config = dict(
    num_hidden_layers=8,
    n_experts=40,
    d_shared_expert=128,
    router_score='softmax',
    normalize_top_k=True,
    balance_loss=0.0196,
    balance_bias=False,
    router_z_loss=0.001,
    init_std_router=0.00664,
    optimizer='soap_variant',
    learning_rate=0.00191,
    batch_tokens=[32768, 65536, 131072],
    dataset='wikipedia_en',
)
Below are experts of layer 5 (counted from 0) of a mixture-of-experts language model. Rows are named router (the router's row for the expert), up (a neuron's input weights, with its number) and show model dimensions 336-447. Each number is 500 + 50 x the weight over its row's rms, rounded and kept within 0 to 999. Numbers have three digits each.
Before each expert's rows: "comes after" lists some tokens at least twice as common just before its tokens as in all text. This comes from a sample of Wikipedia text that the model never trained on. Tokens count by the router's weight.

# expert 28
comes after: " the", " of", " a", " and", " for", " by"
router:441498485505483502487563505574528551506503436552652488510534502581592481607472554545528580328467530501507468543526342480530485478441448596452503570368543499495447505490570589473463502353523555482552419492531510490538504547464540494563448542561437502601487520489490483562554482446487538568422516440512551532536462468526504514517480459545
up0:460438486509476488446558528409560516555338398445481484459580545489501504563510580466479508497511490468583514571529492452484485514500426389454513434531523507451455538473475406494516445499554393522569448490405532556485521495515547490479536522493436490563552535459531484555486571542502516436497496506495499518512573555499389534515517540383
up1:555463460547425461467483526487502532508516474476503481522534413417497507443481501483509511509506437517516531488462420419575575522526486475447494520408517436493527470507468536524500576481548500480449505442393579518464579468546428544401489575527500529542552500481509504491563411469511471364451507398457502384513543440498593522463462510496
up2:473434469460513457540533521571512562505597491470540431496479493514488466417575536565474558394572556581530463513469591562491441444425510579520409573427566506562564503541408580536435468558537510592547525465509472547508452407457524526453462495599533550495474524548475520479543498477449536473430482397545545601498501505554489511578493489463
up3:478505490470439542418489520478498471447419540434494502520461450497540539478467522478424521475607485519576524526470544452435458453504577492429576487485479429518491501526510569524459460550540546509426497490454496413463525458517535529463410511467495412492623497439466548481484457563524518453549544406521510561472466508527467611490478510554
up4:442499536586518524522551514499555501576598487571506526451503528425532550571490471517579522543490568569469518495436488498482557550482559497486429465452647531509495563490464575534457506490570338569471518447460507423447468532559512443633449485537520456518537471439458522453446523381488463566586469523426525507457452517464456537511471551549
up5:552511382499412507492526557475444497577494520489525515560513481477506518589493504425522447517539423495422427538602611562482471510453486520491582387464536568447490489461530494546521444573555461456534557476478446604378488446533482590507476491510574471550484470554443484572406507556453506523504496429471546491512518528487522563550482529588
up6:537470513462512528546435563522435450415549533497495422425445459376465367481520503514514558384469523463535489456425531480533464594454463508536514428478581525490475388547424516422532495426530584483526541392498488548540513492482483500554439489460510418484497518497484530591440465488454538476460468487470481620463504503513457500506576493476
up7:493397562492472538452470487536464558499517474477456467439522417396530556546445527527463550434484559533597535441500455473520518459468450486522587510468513530526549514566540482584456457530548519517447466504399538612553518493433539548485459521525469468460406414504489599512489476529429493517442559523459499459496455429410501595405451465527
up8:518438518471590456450481447478487414534486491417461486550456560474597502516545560454546523400452520510569363467476535583447464553447416444518512588447501597506593533424562502513455553427538478533461435482459450489436538568561432512558490476480492497512444585545512577561508478446477574457483496517407512571497568504466517457518443461508
up9:482567535460488548385556504556509571496529419434406546587507513443432539452514557440438440486431438479429591474478418446515485534517537495459525521485524600471450554517525532452468541509516524521512514464490581501537538567489522456487466474528517522595581434547556458443484534488520533397422650504480493484485502522461477511454498505612
up10:555627541545538537538528495459427418566533519649490397556502459470580575399508504510479539464537450428477484514457416370489421573496475499499549483538484520408481510504536479512547530453572439491517558531517492489417416544589455495524436532527468420564575447515517487489605484427519483585482486535515521475496473417497438501511438476446
up11:515470531493576467481491470570429421541573418481539574530450438504551515589483514511540551558498469435500614575456565517554493533595541537512479532535498518472454506490469528501512432520481513536506466553545439542447468489499563522388438504452510500619399631459453494486532568551531390402486544486482439517559390498577557487477491491496
up12:532463480522476497463593537510442521454428568550529538501617477555452481479590445425514543526549463460475592478565548456417496452397468469531595502490614534528547462433526494458412504523561533500525534484595540472592445523518484502412496487514566605465430506534415471488518447477431444431430543561646437500502525457476405527557569518515
up13:420559494520509530577470502506501504547483490532405527534446469500520577535501481551564555521516533436496442435517478473496539450440484458477577451417581443524568481640482511530516456600496471562574443443472558433502470468475561555489550505386470344538491500528463623457498421527567469595424508479526535520468507459480481441406509520488
up14:428435406524508503451556480568436536506563444495428436469490464480564459408526503474563455525485479456475486438470493521565531525578476429605579522493526535399552533473519556426427487501549506471481453523459489486472479546530495445481513490477514485453493488522493507517431449536496459532535476458510489483504528488507492536477552450567
up15:526575459472474529602492530378521519547558509499482520474507461381499529459417547494520525445540513548543524490522460424582458480425474466568450503411421548422556520517525588474585409460549595522526495409620500509514597485488518434569576503484458564489510489491395494502480504512474535545496490550444394453563498559552412474473502478491
up16:503461554463457462561523532540503496508467454383469456524482453487507541537526508457501516476509572399398569470464526415480622449497493505551599585554562478557451470490463564488376387499615522542442489546484442484513522527517555574426417520473472499488541638501469528588514461434467471503468451469536533391569521512488545535549584393542
up17:529471510606564519536589486495504500562504474552505498507554444456472516506409435503480471467447560500414480546499591445490530487560542538560514462568467482507405446500576581508505493484489401539556430552470458447523469552486539511546451503532554565645547559583485410607450488484482398571460598559531528606593490501474464478515464461478
up18:534503509502620535567520478463535593447512500433493497501473505526390501434465511456518482442506527372543571527421512502528440571569543494481457554537472455495436409543520474491440479566594465634518529620549418505551523566513509572539450447670413514483469456524462505576456502449503496485442505471500519570441534512453462564482415430515
up19:597566443638546393594549502546511523557521492530512460580565614513543451496523506589569527470419473504401478467513503558575519530506496472541511467499529564541599474458484481458554430430505444475369604570481549522569468576505476600530536472531513492543448509467541453500530449499485445535425569527552560561564431547467543565452584480434
up20:464515538460486390545518506501481499538510631461346482483514549443585514546545542475501571500433531436480487363514410445486470578513535485509498426559579543570477466586566456471533518468515562531461469446466611555500524465473471583499510541512537444402468443474512503496556423464451510539469504487507609463472513508460515401473470507503
up21:491501495499464565501479556614508447460513530506487561519484504562514522410468533397449443467515516502509533504418415486548374487577482518471527485404475507493428512544475549574491510480514505510484468519484531511498414577579499437589550463507476405574443461460476417566511428558499371558509530552439627524544410496508522491510527458491
up22:429509544447535476470452484505531493487489440481494493425497522459592508550549477542505490522429551480459546397471510593529446437574437507447426516513534524516508557517599473433524503370518445478486397567542497420468541485505455493600499504560498500539499437578445511486522616479525500522531483493476490514612481485438372542434493495547
up23:495509573520443590470453461410458463548598584484510524556457453533461521487416487497486545529624425481483493435477498436563468518468601466559480442509434517482629600499497530449505493440410473568468483510539514567458483426579516422535416609573494510429442460431460574549436496541437486510563462393523492468539541515572517507507482497559
up24:557384502436528525508474457464438479511522462482398501558449446530473476469495476419553481614587460519480515473502479489515556552519487413387506573490518501499534573488530486525512579490536462429627466441413390461416526588491528470484433447519540453459402531486449490499479479468596533499506449532455501428457526593564507478493490433566
up25:447513493451535574483515487504536467516539517494520522555461485429429531524606542499552512549593508536438531590493504478525501518421491535469488484469523541419439472559484573446499460555566531520380414533534485402500616496469467526574477472633431475592468447471441459593502611443532468480497548471498451470467555407492458546402512488492
up26:500508500640383504477518561541529448490449580498490486558489466520514540558462577522484531477437533504524488519442515496528399552537523461512502521446426479499553420574521503495515444435508526508512526505525511477540524449521517516581518520458429483482493514497470495467585509543565539467587486570466423455451577543504451511562554512570
up27:514472576398504496416457538445456403415508582490480396491469433542508571415557430544527573588493429492466459452488567470474505473430508469498528467525516488583471550536503551516365517513487445549479474514441586507416533552516407451567508523440548436502528517481397519471545507417436575539551510506565532462511517562485512570508496521503
up28:587549533524471458506491588605430457581484478381535520525527495485557474468469543559457528432464478512514500422507510521468432453513472554368414510472557559460497500535519511459503528523518445508585425600501455458397481447509501479588426540540474476552529529547563525528606531512533449512510568615438622476511436535466467405391527492512
up29:432521447453510573619465453455506568488504476551571509473473618521428488425435487479470561464499464504605485524552458553478489527455518462449484532466461572556506491460483512430507452381491526462490459511513607437479503471479559482443543513521407550558435449537461448559522488478549636484482520495512459505555525491491477494503518520573
up30:450446453544548496445488482586493569556578484487446546525529515487447597479529525489480518511548497525503470533531434503520480579465530460587463517449537590475492524531456524477469513519508482525450528495480523460448515475450510547456429539501547434436555418486353476544494621489500516568529407602491524439489413416550481476512467482501
up31:443439458445477458470485456516479504524422491476436512491506441571527527509494465477511576540437605507495492481386508503517443482398558529494535559542620577463501429398532444548530533468460481553465486486514551530524400424500452584471417570535542441381529559595533431452501483597460416507480477516474513471378560469571559522569548594599
up32:467396535439590398496468480531583439537402515543593500459498644478552464600486533512485451428487438567554492546488413563522439499526482568525405483543488512533546589550475462477550539465428567471541550480442450491621563497502533550416486543470584430448442500450566483521494349464459406637494598511503491485442473556563429485482466412566
up33:481519562566467503470400478464454532542550503624494451424581554412475494450547545501591456463516500511511469481582499529460532531470562447646552462537541481529547477469449515482450456517449546440444513473425523462510545560454527443456556526461544542482433535512423469481528485436509578425540515571560484461456531560565523471404451409529
up34:532472551513491484475469453497522523380462545503526513567537612479473443488445582603531499515454509530375581524486574511449391523431545521471514449444441523483509486436434523509483543491592512506413464510508469494377531571430547504506449576487464496549461433633522504490462473550494547480449470487423615500475520537579514561470592464582
up35:442529529456459513418493491462628520489576411453523482507503407439540589461459526504478476487517487479563503535486514573408447508451554459453510512502636578436514493539521514470502532456500372617460493567453549524492548587492424489529492414478476476531614468547507576505550464468484468513459515477463550493524419374430598611496567523493
up36:459477575580499385510447513492544458544612508485478562448335503505536551455484545469510417515449499409486429514546501518458506415485460538489414531570551536532464544534602526553519542399592503478589504509487502409515482509572517491540528514471563509512464548543546536543426507546503528526511487567554583503478493559449445493521496599496
up37:554530456466409523552496448503449461469503477547504534537443462477488530498476495463506525455468501503484476399434478414484519558515566501451471505525551518405602545497471494524515483568541477577524458556594583518512473458495390495432445533574550469438491498527554470535484500622467411504470481538507474418455474500482540463403535477542
up38:509468480507468417555488451464493540523460472486424502635501445526550488371546591464617621480443573453438474576489503432503517446509436504537481566448539522389513479515503486419438525485552546386583460455472430435511534579451543517498497483568438510471471444454525474485582541586492441612521403517384436496460459452635452537500474562483
up39:601448607522411499415494472464498397477463506466620434515460538598459523474531526520519527464500503480521594513457410555574480477508589463628454513502451407469524480506512491426474572622489523466416501490532495403579485573554457418423467512541574600501419476467509550532478533448394502497458464508525530526469490508565487500460460500557
up40:475531440442468637548593498443529530492517565573564579447443523492524478539566588536479527479492512405540559431547524466490488550479527472453530478460413507419517446531534441488558478503474516488470553495449492495477445507540461528441503474592379541523495465454488526572455459436512474581517447526492488509541444474453499429482475483459
up41:424486462637505521498383566396470492407482461482496455449433389453494500478491617489423542428494486427495513532532502459488427474594399456483438440498538444447512523460433535446513550481551495569497502491401495512481463498480472451482484550568389485512509512505567557589480490488554521552613462475505573393518534492462538497524458483509
up42:479403457513387488504517522502558500408517461473544561459482579440444614553517493526468481493469463416530429405563550553549571487506438516445555597529510531454518600396502490469494487441527523477479472568463534512436466507549497479569407506517565549498469448559538511537503530465427475497460477459539501545530547470457547427482453480455
up43:493426443477520480451611573526453500576519412426510516485597503548545535479478551445549601433500577476400404505568447432433466480525446500441509459399530475547455507528478493459458468384521592443420575559484486604514444441483475430534449568491511458472467516553488555481466549451483443451553528398546502550528577391502420506497593533472
up44:560516569590457519500503520483624544507509460562491509554477445430455452635461569455495420404540522479476522446500556572466526477533542449423576539526552507565538531520578404585473561543529511482517386516424404522499554551513436485571472541504510420519502527581467496546432476526517504567500507534519513461579445441502410452533496562444
up45:433466484485492474478517506494513501578489458574570557421515481482565541420496514604491524428460535492447553549461477463520554575512562541646588504483507510501505493440548556548521440563511494448491508401468554421425555537517499461465439528509526483612490566534507537566482515477427468503512520432492538482418497551497551520546487462537
up46:500479534495519498560533415541604457550543567407444470524454501544642582552509447425532511529621453565580506541456515498551568443455486487390534423469606566563437445459442563494483486503538443513583430506530554581455534448546479467533456603491483461483493511505559520484499487502500525501389519420466482489559482519622471489519470461505
up47:554535410603442524539507486472437431445507485493513469456449535603376499512528509434474464460512612537623492551516531534553486507419572465511570620589511446502527503537515477523491416455546585560483443490537484539491487571556448419490489397533480526593535471551398559563439475528482540458544412554430548491544496362511526562544549525542
up48:385417506513498477469499502535519434543573497584562458475429518486533467484585438497423441480569542418553488505489588456608538412482499563536465470524553404515474671501512495400463552480544484633519528447388540447510471435487515530427566462584452526578483453606471602510505428471429433509463547547481472441610490474506582584614584488545
up49:495485386567501467521464507573527525513499468495500535518527510417513521530493419501524453530509457468497456476521474496424445502518409615424519548420464423448505433502480333548488422525487532541562550468405430492524460472481491455525468501476453408495480464453495480585463466496430528429548672483500583505549544422535447492441502516489
up50:531431501480515451483518480492525523591545645473503426527522417565456450460445511545433455510568471460482456534575560532505470522527473566594545554563549532445466550531523486564482567454518424576599462524519504534524450531492491487491555552459456529484415560424491536455492431535540468509572549574520509529479439490514443463584414511502
up51:456563538487573486410510472556458472500546512410486505525436474546536512534431425482553520518476568456399490451371503478566518482476587464434527498485459525448497497500484562486515488504490559495468484451515427523575480455561482498532512468485492459581574474467421477528453552524547542492504502543443528509529425466424549516432541479545
up52:497445505540486467553525463405550517409505392609515459484568377516509431504449508522575487451504474499453470477560531481558412566464442512502527545450482606471530529504456563504506445589519502521522455504553491433641467577498567467544437521481553547529669484548497509457512447609456504444526572556449497525514546487470456525505503506586
up53:450569527486460552486523400496449489549538443535458481446525561399526582451557515533476487630443497482514399436579526493515486449529601433526496478529464554499489500554517495539487443474478543521540379483519496550524510574415428546440468471491496456522534514531515491383484477423527561505436581469532425381530491543396502500468502471492
up54:548506467534434435448493474504529466510468565474496457418412589517498494591491544609485521481471499493491438491412520475438529506543414539512523459455450504530508493549620518496443487500474450544546473454500468395505504481434609602528491445552465486555478560506416457445515520501532551487536502476451528445504525464605538440470389493601
up55:444553545507484427531496563500419489476561571522481522462452451525562474613480480517564498476463503593581400495591421437450384556451444483530581533423464414521467498537527468492437499507515473484561556503476535419516490513538447577576445578527524467517569469420441460487466557522530415593576397514481463592416523491471483415542578579535
up56:504370520510454539449497561580507497491502486529535559612562513565469465482498527523528383397509527624481507546544481503549500504445512513483463564481473498531533476493414432459575469531514556411577492451473546526578554482594451503501404559537459429495408456494454533599528549627596490412418532495551492547487490455455536537533487453528
up57:500615456557474474453446468486503499400573436535422482620481466565468589543491448487537450424495524592460547433527502498614502480462542461486495461413372564484564439543583487411605484508604492550499502491500440527439555530445435498476457566448461432503444533484460476527474530573527470460505451519530439474522528511477502472562503391503
up58:534527472579507359523485419505455539567419473558485470420545519442501431537507491504599418419423544351470439496438553563570459521493584493546582486424496520473574391649546501445505517452511516560425492446500514506487545467480530536499456573516496545454453456542455462527467505366582552490456558460441498533496384438569634502533451568544
up59:520508442441438482548546505475498467505373543539502424534566481523500507402424409461523428472537450518553504532494470442461409503506521512452548543440553606379476485564544532515347525539522478442491611478465567496535432482472482515488443590451497504507497506557456547508567548455516492445485420519445500474543563561403422435555505558554
up60:604465520610482490497445493514429521478476444503455485469444475379591524601463483451474539429462538561471464488587442442444538519409488571523440468578548548437495452467468539416554523519485568471545438509462521481445569544438420488422500485490451509442570543523537449571513444479460511611457547470524547476518484451450481519481510496555
up61:607557564500454540475570471443629534386498464419575534487504536452487552472544404450472557454496599530551461475533537442444513508464470484511537485529494452434469501434478502511560512474545539454465597441522599479509518538522567443460483501454557445509654511471495495514499438484524531465435456529426609531534447476416635555500543454530
up62:562537531595561537514562538456449578498475555472540432528399488568432546536450503546421626430515554466498619488497526471481475515515630450570410493477454553395533444521530529461515538507536457471534466512484519439446542522501519500475560521535496548660501495516532520546523435538480490535527650550438466410501543472577527498448466444507
up63:490515501506547545480554651543488430483501564544546473515512547482575540525513571646543492549501557484518476469514495496462468462512461522522444483432546518542497569526528499523459556472515466427470487436468587549528458506485373508486474454495498564512488493499555518521517527461460468474485509551573510467483439435569560450533439543465
up64:506512500500541507498571489505487551537568463569553499506445447537489465425503479534468454538423510543526526573405546447430500575505532574459523480423483493430465488481546521508463500539530574459438422518504509546471476447534501495440452462474506569431446486611461427446487483369487558509448453417505471539534547474512530477424506499477
up65:497447518523468429483463498469531500574512534546535444529528520446486506599424600487564495521465506535484429559516489478528461522580543539552496580570502447608469576487457567498509542488467493554564456576512470451545544492502547518571445417515490500590493473410551494380496500417449529596352464508496482498464481528534522492513434500469
up66:492406494521489526585438489589465520506562507515572493449506568489446461494544486478473493512413559575584350386565574490485490545521495447536495577562535430545509622486460522520450470493468486536495463527537530466522468577580520538421449538489478539501480472579490465439497497491496469478459514474513411557458512509446612449522381511542
up67:563522515482488491515392522417482490528448530480468429501569528520487524457536452491404493405563549428460484394506470512520558450428458557385475492572500503477495501477543529434550533424548619600450545451522489471472512457447489510568475402601512430531465528549573510567593522525462521431521526512510531554477499490560556528475446516433
up68:550553580540501487480495457482471577448582496547531560511504476532372506523490538518449430544471498555502484523504522522471550499456453483465479548524456545435510464492513449514446574515438458489456497509503463478447512514449640545561408487538530513540457546504523507433442511507506498457468542519476417495393517496502450553542506512555
up69:455566449494487423533487546476513495506490550629488484575586527587552557586504505557561528515566513608498489535463530471562374384473546442518507549501498479557487503405504547551503554461349592527450491503579527522412515553506444532543489488630424467378511460459434611450526510526477478521553458576458413522460508417442469556558508521433
up70:446437463577519426506549457497450603533364534536479482416595501484527544502528518480514517472486485482455513507516463422442518461535558531470609573512470399512462492462631428614542460506502435381484524430417527508451462537537609492472479487527535560505532522491443476517460543560546469489397492523476478610410515441473560499530449538481
up71:457456549514435562545519501584426548496529457611526462576500444500454441512493507431405558576537483465482475463491461408477481473562467434482529524531452394487654480469563538564430492543406526542551513497494469495460514490520476466455576427457551442528498507475586497553496423514540488503455632444581456559503549508498492475499465547436
up72:553484483539530515431477471441558582484587545608474582586440481481546530494474467443572503431477493501507540576463535431499520443440615434400452473600517527439537459480469513446457423527456547574488513607523544485534446477555496410452503553610541408529499430507468533531574571496518557483475537551534461475469474520559552466464442583590
up73:534483537531454587529487543557488473449581482449572484513522429451488551440498564499513510540462362560513429494468491467446479395494448469500479535496531473620574550416465525506506501523482454503551475572504530557436502501533519563512477461466478451524483467512485562460573488471468528529478513551555515494511490448602492481503471430493
up74:459506555479426526577514497460579514509535436504483447410489439539525442519439485510559553469469420518533446536525461472468535514469474563543461443473493581498495553463494504555470489434467559515572509452483519541528519484457426440422510426593495495526520502489499477506448414583413600581466498529532528442509431544519591502556552464479
up75:427421478493505471554555463479469522423516465469451516534488508527525567440575552519462553475466436482451491510450499532474515448553603467479488525456444611567547467489484481476492540416484625474567335556542511452528524510535587522453451482568572525643566518529473503533509507568511515417523552436460429484554444460478410392496499472468
up76:587528589558564494502486487598454512476418454454532617499458478577507528513494564525590494548412487539577478501535522430440426430570500473563447530531533463434462406451413567522550490567547491543553513509444474494463511480483492444509404487436538503499560469528506479423492506534652535482501520503524451468559486494512477499514448477527
up77:573454531545481576494547502449479476488500517513528573462446538464411486504479487546565507410524509458521431523545455477561464530529547499472641492506465544471510499552532532477599522451457437506495516547505487566428497537438543527535479619429450536561444440531467438566477480464517470589480476569562492487492460502429514522474488502465
up78:438508457512528496544499437546398460432562418477462498532422452492592568522494536537417610417466449501432550519450455474493442459533548482511572543493510580480565517582484568449550581488501478548449447466502506454552504547523514471513463550448548536447641437495447503401546487489512523539381539580488478459430448408411552513521427430500
up79:464521492551610529497514502557498541507524480445448426499486513556413467451538521517487457494465539459465446494442484595499451525483478449502580482401518555451550523518482552428484450423542442576563568466479516549523436447490544580512521492545600562586495493520509583581469470448470473649519532462471412461447471501430580519568486557419
up80:513541446440443565523531519546429463469581444474521492568555611514599454537468499490435541523455484504529533480470504453431470443544514520441461442524458528475455486450547524465579445543548526442511559559512577508536482499564465498409447567447552455468507410485427584458478551406560430520487380460560554449486489482511541546532443567531
up81:525467504568531448542525473459466510468472456518355611527473479559554568492472499498433596433531391415476518493536526483515395541491526514401538540469554567525532584543550507607464430431506582514489497470405454539563437437501456584468509535520530435558494480528491497451504421454428553511504510496490440522511586437421446478542472415489
up82:428478520533556494545503504426465547410545441478488555584525587481415447526534422502475558539518439426487508399518415478569480510469488601525600477531529510412468437594588516468487463485463459423509510541448489524553471513514517432511540609494494532527526429448439519451502567515548463412511431469471500399536567462431496508566599504536
up83:522436520487519566525507526476504542497442474476499455465496571458491500498498442440446403477490467505452528481484481468543393531437506589501528428482543498423513452524489549536563508492516511466452535486603486498543593435467586469529442523448510426492454540521486524389467557561457479474591506435505498630519484508476544479452467527499
up84:462444587575541510451478506461433544447429457512423448419477478522529557637491508466461483486467563456551573570502509524420533504571555542504516450544490492494439518439519411465492592494546482544613487542442569523411493507548544504489461490491503544480545452483527461507536443474481483563571538386437526454576491535596480490580521531485
up85:512444583568500499459508468517526529528520418504545528517481494600542497489429408451544439490555569392458494436513497452525559524480555533528432426483568440515477495529483450450514454572511466641500425546501496490453439369483470393505566424460463531499452406439620505529465473444494517504510490517473531492488474409575527489506559497545
up86:593537461591525431460499571517480492485485510535563464454595504514521502501510462534572454365454610595555439426465488567534452471553508491409474491465440540493486486496578528508603548471522521543457523540415524443593492487433493585414498562509528444476424569471431498369465531435512510472440450482461539548460451493507492468484568453528
up87:506484530387496523544491517500609476530451623534581522585453455509493547505466478535510450486516515487501478551452509411509447559427458503430514525406469555420429510563552577502398538616481563516449501422516414549461501536591474463528436585557436452546499544557440554584475480442523468457576494540566525480511482517466558432423513559482
up88:585520569455492491603440448537388511469527512493563459473517393522624485517424574455454432478532548560426467621513498480522466580492413483505528583509539438461560534543440458453513448559535534565545463469478529512574452589537540515536552572562488464538589497528533528432498522440460496520469527546488462517499507524586557452523449502524
up89:471650527514468517583506503553491560460447479527500441562535571555478565536458504492531525592562488559495473488531509503470510508452535515572450562550496467564480503409519543497426515436542464522495492515421499487521516530491403559500536534475516465489498548442570523460639538551446544427449554499566481509505435498516516369517470527556
up90:492542538473518563435503515599516507609592506531479442497428505510449558501513591570538438445455503410514496413465448458506502535509500592507522441474410445399479453511468429474540468445503494471521568408390584504511431534521480537499491523451384439512525572509541634391462536528453517485563510436383516456448529509615447500499520449519
up91:394455385490480479545498523482535563452570513523512512554492406518601474542613455487467530451485562557469502519502472552449448454508488550419463503461556439472609402429509516450547501539624532483467459455479415558584446614591515412579545540426574515509475517458512523538435520564505512481529392560483561584596497415530514462404609482527
up92:382412406435511603481468497518449468474425459392466452500533418534490573525494429596574483552454531409538549470530503589461454524515519516497460533502527491481518402507565538483515543401462525492496441446418557539522458441516420469459532473466502511512470504455511468536530536574451516469425423574519537476417493548441651559590487545518
up93:417496563421453472386517489518479626492471482464578479515423534470466589434530552557489479408397491515508518516520508512502499546469522579449539491437491608464458412497436502491602461484543484441490492576576604551497542539484488546495441453511466431532520522483495523418422490532480521471475492400503495552326502610633568522513509421566
up94:469447509504448468492585530419462491519469471512475393413494413553606517446438548486531422490541582450433500535520475533448504515489489519470573504483522508413421378551512500515427434503530552461488451551468505454486556501565454479470514587461448498487463517505497571506528477455497505593582474535457503514478610517524531503525558535508
up95:476562487486523468604539533455537482499493568476443507447541448447519443607491594490449502493548529551440496474575472524446592504493495485534552514532535379412397523452510457491476498394517482468601536477586478479613479481497527507533617430568530441509520530460470415454569543601465517480585540428502557547642512499494516503512493535544
up96:378557527484526574523484555549487508467468501519476496505356497504494562500490512552551495527487479529449503529558558425490495538489490452551456479388491517488599474481562468447465459473534466557402541526554485405429482541526464544499513480507540548507452540513508452537441534541478510483570464524437445551523504531487490529488521596545
up97:517473453487441476497554488523488496445555492541569457509493494491488488443496499509478547485541553462503544568503464471571458526486500541505455456595581529391408516506486528554503445516483434503485580495516497542449488507584476499518437582446532492424575480498514594513467470570579540443521511567627458377529491523512457573459604518544
up98:439511567444513443454429518468421529505566481491484484473542557508538378494369587558544484535525532480547477490526499441566414520581374444507378597486483544490470510572565545499512494516476505490455514525476547538572480438510358490435461470541472547408509482536505477408528463470613553543564544414465489459555452463516514592529487485457
up99:445494534543501503471596492503477446504475510541512415561528522493597405528527455497510543503557402574510544487484453482477391471527557464536473519555554614518524508470505549495451461489530545424456507544536583478486494475463560554545560552504518429552464554530526468349506533495579564489411537473569482567503413539547463413444537479594
up100:534523635524517529469558544479505495486594473453472503409452396479499499481532555426481457590485513522466540462563495519510508502558579462513381517512502598460491536477437506480480464519637545468426612554506461554484563563491431485550481522497553519442473368525502517448628446395469543426508404482485533453474532568523458447456506533574
up101:500518536568527479460546510455550425448484493518407515487466453600471481469465504515478468560528480578496469564513527586495535456495322505489459580517547447568493406467489501475424449496450521425472554624526617491518446501522527434496452513467478541496534549543487487523517519491481511579524535575523472518494468418565419487521496480533
up102:427456518605515604559559500508474563397535525458477458635537528386479599461602471516460509542549530499455539449465440533587516494389452500453464511474504554512545505499488358457468464465483541527495483509492536572550478517475516462579472570500520509451479485495569547468563512461413512423415505426440529519548597496467419418485545563534
up103:489448461446507520432529511481502467536540506532409444551558540405593539504554462616463477586490480472440416501465522535540415494514433512416452617497494461499605447550509479465505487436535559474451478503472563423475527535480438466562431537489425486583549452577473518479468539438532506591502511522538639597410447499512446520494528462507
up104:547555468470486545519416367555527468509496392432525518578548491474552569528536448502532568366518469539592536505450425470482447489440473495407495607508533606496417573393448515538472548469496471503605369459486466413556565337414479587503448559454449504541578508530463515491490563485482446471483524505480524524558477475500519561526508459573
up105:493479506505521500530520493489532524431524518537585479516561563514496462532479536468530488440572509563523480409531481463539495526437514491444543530560452514451475594523531506561503522466440544564571482454507401491575542519546478394561502415497514543550517461604430485445559540477461531514526564583472445418508633415537455586506509445470
up106:442430402544574529574546532521417567540557471458511541453520470541503526503530517543552495535524556555512495490457518464450461509364497512455501481476473629481479443468481471539501469510588415450567499506490562457466459488457423513446396469425503543484501555476479527462461390452534442481542480432577515590479525530436480564506570509462
up107:489452489430498545458537528539518552491420550490587428496590492576565438441503505447471450531538537517433484525433522476581533495453523546383509533544543465482474547461504455490477482496376459510496484461524472445469506497461456508507452467585558444542510502445513512472485466397547601554537440523500464468477515554606539474569459459491
up108:464388499501472450521546475587509459538525426450484379556428549484572586502467562585503535506399470500492497520509541478504513483481470387504456465463513515455528470525501495540539501489497539599542447472525506545544495549488471523524472382520412531662481476508457519468471570535525503428493707521501468379472526493509464512505426499464
up109:483447525483525472462512460518565421510497489505522351516459468544525534486473465463501535480443521486419526508535564481529444526518474547476515480411471573347423514550476466483509415441497531525576540436568545519438501507496456502492516513441526432595467499493504533501533508405467532585545558447392455542492539498461579434567501559502
up110:436454461502544511500407510564437497447480585479546461562500457420497541541511519448493483504521510554477595522500493478587466438516487479529559518521512485424507552523587488530475445531421551387575482573593575623484522593551381519484469575468491486492506466427565461502457537556504527550476573474545463500477424484497424467570447572521
up111:457488487482481611481557560466454453460540579490562480443516443479506503469510493470459485562424523487462491481441475602560565518562473493427509436466461467534478372523504623486578411481424501590530543486426495453404451501448557555505532522547435486590483481542516463488523444516568549494505511480476493548544441605560474459437423425549
up112:499525660552585481515521429508499641510591522516506500471430516514568423407533519517490487449550519544438525579454526455588575480575462484512475560522455458469396483494506477478469487425465444486566528532476524494578371469534566386557554490575507473498450518433485545523413574563541577439503561502457492490493459514411514463512604597431
up113:528527543424553524493561439536453476432491385440446446489502522440521616408513511452451469537366561545452560579544499427587447527475544476622483487562544463487528522396519530543428554532506540412581517575506505531522483504530478536483524462539560567416553492604476459538514539474424571471459470551452494531538509549615464533518551501440
up114:522479544546453509485513509555467513486555506537485518483471390545571510531422480509585494538548555428501523494491551493438520586433453475444492462515496510547494467470576475508472443507450450452522496588512523583506515482433484511445527494483518472494524447404489422460471403502549553575529515500516440495505444485507500464506501521598
up115:511492460548548585458460584476519444479456483461510515540535518529528489521538526504552504527478510455474423478535412551498507549433462498462498483507566501437523485487463433505566513492351567397492495439381423545525427502550402424513455411481493467426430488552578457444454461463530444440581519548465517491536579503573517520541459509603
up116:470483451482622539643572451534572561536409469495508550440605526564429487521448420555644531487449404499507430491514463454493427496481536450579543499466570519532519497534415489464396502507527513494441550411452507506642453434521422500501575510485537472520521552489560462469523509512406481449388469460393543426456484481515523482483497493466
up117:456578464521455509514464520546479456574555493438440425547527564537568509466482575538493502618550577456387454521564490511584433539398524492528449508530591442469480424471497516503535571526547471487437507478519503485452500488478390474456419461463445483485468452498500470396549486612502499465474437612492456564427553424414499482405425498557
up118:475478477397448465545573489439509574591396478490545568487359526510552511464534531511537520542383573487439437482454604446413559559460511466518567518524454452551573461446505458395451484534412557499498472533500525480462484492507512570542480500522493435530452406557513468497551541403430471468533438466525517578542531494462594514479628467500
up119:434592568512488684540547451512582554517485452515488539570472468495532524403484393467497573471429425533522453487506470440572507497434499559430421440539503448530431452532473526511495479527507559453468475447474514581614473518478489462473537519500590468467489488488476402457458564464504572452486440464514457509494460504456562461610591550492
up120:585497571520437501540530521484391447427581499510439531495469586421593412567495495432563415471513518538493513499477385517487431473559616470420553455457498541528546467437495499496448585531533458516393566458486527513456550447525490548407451434535468547532431474470538539458558605457531509534479515534469496558481524434495504470570436526470
up121:478517511511449487551456555580613559470489467375578520425511515545511531448459452543478480508516453538445538502408549519509596510523484608484407529505614471416462527512537425489509514439488443491545571531499506331521445437541479563507532461489638484544438587439487570436546535515491430500470602478489509475613463532594536467499476481481